Below are experts of layer 5 (counted from 0) of a mixture-of-experts language model. Rows are named router (the router's row for the expert) and show model dimensions 0-191. Each number is 50 + 10 x the weight over its row's rms, rounded and kept within 0 to 99.
Before each expert's rows: a language model's description of what the expert responds to; "mostly gets" lists some tokens that are sent to it at least half of the time. This comes from a sample of Wikipedia text that the model never trained on.

# expert 12
What it handles: Plural and word endings. Word-final pieces, mostly plural or verb s as in Caps, Grades, operates, plus er, n, ers, ans, and initials.
mostly gets: "is", "er", "n", "ers", "m", "ans"
router:64 39 44 50 34 46 44 42 42 53 47 47 86 48 59 36 40 65 49 50 40 45 49 59 54 71 34 58 51 57 41 54 33 50 50 75 42 67 28 52 62 45 51 50 53 51 48 56 44 38 63 47 47 36 55 70 44 41 52 68 60 68 56 52 48 59 60 46 54 45 75 51 52 63 45 58 57 57 48 51 42 38 36 49 45 57 56 75 35 46 55 57 63 49 45 52 50 36 54 42 50 47 61 42 43 39 51 40 43 35 54 53 42 38 45 44 61 40 43 52 72 60 41 56 46 58 53 47 62 53 56 54 48 56 47 49 39 37 49 57 46 49 51 45 47 45 55 34 56 49 51 60 45 62 30 58 38 53 79 57 53 29 54 60 59 46 46 40 50 42 53 45 57 28 32 46 51 46 55 62 45 41 61 62 37 64 40 39 28 46 47 53

# expert 4
What it handles: Mid-word pieces, commas. Word-internal pieces such as der(ives), const(ruct)ing, (super)visory, plus commas after names, closing parentheses, and words like Dr, killed, gold.
mostly gets: " Dr", " Den", " ge", " Bou", " killed", " fire"
router:40 43 45 36 31 48 47 53 59 53 49 54 35 40 63 46 58 59 43 42 55 45 57 72 35 31 49 40 65 44 60 61 45 57 42 52 45 62 45 58 59 29 44 54 47 57 43 53 49 57 45 37 50 58 44 42 50 54 45 62 68 56 24 51 42 53 50 53 62 45 66 51 39 50 59 52 40 55 44 52 41 44 53 42 64 50 60 47 34 54 47 49 41 47 85 68 43 61 64 48 64 50 70 49 65 64 55 63 54 42 33 57 40 47 55 46 56 44 57 43 30 60 63 60 43 43 57 49 53 50 35 51 43 70 56 34 56 37 53 36 52 42 61 43 34 54 57 49 61 53 47 62 51 45 26 61 49 42 59 53 35 38 62 45 68 62 51 57 39 58 60 42 31 53 46 38 37 53 48 61 45 41 42 55 39 49 47 46 38 57 63 29

# expert 7
What it handles: Conjunctions and mid-word pieces. The conjunction and or or after commas, hyphens in year ranges, adverbs like most, usually, later, and word-internal pieces like ti, omin.
mostly gets: " most", " Con", " mer", " Succeeded", "Go", " Bra"
router:43 35 54 52 55 40 55 65 58 45 64 47 58 50 55 55 54 59 56 44 33 52 52 57 42 59 49 46 46 61 61 23 45 66 34 52 69 63 52 55 38 56 51 39 53 51 45 55 39 50 67 44 54 38 50 69 56 50 51 54 79 55 69 54 45 65 31 50 57 41 41 68 34 57 58 59 55 58 47 58 36 47 59 60 49 47 63 47 46 46 60 47 56 54 49 69 39 57 62 64 36 45 35 38 40 34 55 53 51 47 56 47 34 48 45 50 57 48 47 45 68 62 70 61 49 60 42 45 41 63 57 45 37 51 58 60 62 52 54 53 61 74 41 48 47 41 45 43 47 44 52 44 47 51 44 51 35 57 56 32 57 60 63 47 62 60 55 39 38 51 47 36 57 19 49 42 41 72 69 50 63 47 46 46 36 56 70 56 48 55 40 39

# expert 6
What it handles: Sentence-initial determiners, pronouns. Sentence-opening The, His, He, She, A, This right after a period or line break, and line breaks themselves.
mostly gets: "The", " The", " his", " His", " former", " co"
router:31 50 18 45 44 49 35 46 63 52 53 38 42 39 43 49 52 36 67 36 54 60 54 38 49 47 47 48 63 50 60 51 50 50 44 55 57 27 47 45 48 45 40 55 60 42 44 54 42 37 64 57 58 52 44 61 59 44 70 63 45 46 67 53 51 54 55 41 48 33 77 41 51 43 43 45 41 45 39 46 45 46 38 57 67 40 52 48 50 53 37 59 57 46 60 49 31 64 61 58 43 40 52 59 61 58 51 44 44 51 39 56 56 34 24 64 69 56 48 55 44 54 47 66 41 64 28 59 48 55 53 57 40 58 56 66 51 58 68 55 53 50 45 52 35 60 52 55 44 43 59 40 49 52 52 48 37 52 63 49 68 55 65 54 46 55 55 47 52 44 48 50 40 49 66 56 71 74 34 63 60 49 54 59 43 63 66 54 21 62 45 58

# expert 19
What it handles: Copulas and closing marks. Forms of be after a subject, such as was, is, been, were, plus as, who, until, and closing parentheses and quotes.
mostly gets: " been", " until", "′", " was", " being", " became"
router:44 41 48 53 43 52 47 47 48 42 52 49 43 69 49 32 30 36 19 44 44 56 74 55 54 39 47 39 45 58 52 49 34 57 54 37 40 61 48 46 32 72 39 57 58 58 67 40 53 56 63 58 41 71 47 65 42 49 58 57 64 59 49 51 55 44 24 52 41 41 47 41 58 56 52 47 41 45 45 54 43 46 52 58 54 63 42 55 42 49 54 56 39 60 50 51 56 54 46 53 62 39 46 38 69 56 29 37 30 60 43 51 33 47 43 48 41 52 82 54 63 62 48 42 37 55 30 46 69 58 53 43 65 39 64 52 53 49 36 51 29 51 41 40 42 47 45 50 48 50 46 28 55 44 47 45 50 51 47 54 26 67 45 46 34 42 48 48 33 41 53 49 65 49 49 40 46 50 42 54 38 48 45 43 48 50 39 61 45 59 59 56

# expert 14
What it handles: Short inner syllables. Short syllable pieces inside names and words, like Sche(du)le, Arch(du)ke, Psychi(ko), Nav(ar)rette, plus pipes in table rows.
mostly gets: "jo", " ref", "mar", "oi", "av", "lor"
router:55 43 39 45 37 41 65 56 66 40 36 36 74 47 54 58 50 46 35 45 71 38 30 47 39 63 47 43 42 34 67 52 50 53 30 32 51 38 47 44 71 56 35 74 59 40 42 56 46 32 48 64 52 42 57 62 40 46 47 37 49 52 51 38 41 58 53 46 51 51 59 61 39 54 47 56 68 56 38 47 66 51 55 68 65 50 42 55 40 48 53 66 57 62 58 46 56 36 44 49 57 44 57 57 44 53 54 57 59 46 45 59 55 63 50 44 59 48 47 62 61 62 39 82 59 41 41 45 65 47 37 56 54 42 58 26 51 38 53 53 62 62 43 52 44 52 67 52 54 49 61 37 61 47 43 57 48 55 45 33 57 61 55 43 46 35 45 56 42 53 62 50 63 50 48 51 29 63 53 37 39 45 42 68 53 46 42 63 40 52 53 51

# expert 17
What it handles: Name and word pieces. Short pieces inside words and names, such as subs-ta-nce, Rasik-la-l, and capitalized words like National, United, Royal, Liberal, plus pronouns them, you.
mostly gets: " National", " them", " instead", " you", " Columbia", " Liberal"
router:36 42 58 49 36 52 44 50 64 62 39 51 54 49 73 43 45 49 46 44 33 41 59 49 51 57 48 55 33 66 44 51 43 49 53 52 53 57 31 67 52 59 58 61 46 56 48 60 65 46 40 49 54 43 49 62 34 34 41 55 50 64 44 56 44 65 56 58 51 54 55 48 39 65 38 57 61 39 51 45 54 43 44 51 51 49 58 46 44 47 44 54 55 68 46 48 38 47 55 45 26 59 60 35 71 54 65 48 53 55 44 58 35 63 47 31 54 47 42 60 73 67 59 49 53 65 55 58 59 51 41 42 44 41 55 75 47 60 57 38 64 63 47 29 59 59 42 57 60 61 42 51 44 49 57 70 65 63 52 34 46 68 37 53 51 71 38 62 43 51 50 46 67 57 24 53 55 49 57 53 42 38 54 71 35 61 44 43 32 50 46 58

# expert 5
What it handles: Years and common nouns. Years in table rows such as 2010 and 2013, percent signs, and general nouns after the or a, such as work, support, study.
mostly gets: "%", " work", " support", " 2010", " help", " 2013"
router:47 41 54 60 41 31 48 63 73 48 38 30 65 46 36 60 46 61 57 63 48 49 47 33 39 56 46 29 49 61 45 64 56 42 62 44 25 68 54 51 79 47 38 57 27 51 29 45 45 39 46 49 64 54 48 56 33 51 27 54 39 60 48 56 37 46 42 47 51 42 51 50 61 59 38 53 48 58 58 56 60 49 53 50 34 49 49 49 36 46 58 61 54 54 45 44 44 51 42 58 51 34 48 51 60 43 41 51 53 38 39 55 25 54 43 36 60 55 49 41 71 63 55 32 52 61 38 51 55 67 36 63 57 63 49 39 54 57 64 49 56 43 50 45 53 50 54 47 48 41 44 65 59 43 62 41 45 53 46 24 46 72 62 58 48 51 39 45 31 52 39 54 62 47 50 46 46 49 58 46 67 51 60 52 52 43 55 65 42 53 41 53

# expert 9
What it handles: Word-middle fragments. Middle and final pieces of longer words, such as cu-st-ody, ju-ror-s, Administ-rator, resident-ial, guidance, plus County in place names.
mostly gets: "ident", "duct", "ever", "key", "can", "2000"
router:53 49 45 30 49 60 40 70 37 39 47 42 67 39 56 49 52 49 41 72 54 52 57 66 39 65 51 43 55 45 40 56 56 51 54 33 66 39 52 49 44 36 36 60 60 57 29 43 51 48 50 45 65 58 41 50 47 58 36 51 37 55 64 50 59 51 38 59 53 49 56 41 53 51 30 61 53 36 64 56 59 48 66 42 43 47 57 41 42 57 37 62 48 66 29 47 46 38 67 50 46 44 42 58 39 56 56 58 57 45 49 36 40 57 49 28 50 32 62 55 57 61 41 58 59 50 31 37 58 47 51 36 31 66 51 35 63 67 55 31 40 51 28 48 49 63 53 51 74 47 45 70 49 40 46 52 44 47 53 52 44 57 63 56 65 55 51 47 41 43 40 52 61 60 46 52 54 50 49 60 40 27 51 45 57 55 40 33 38 56 45 57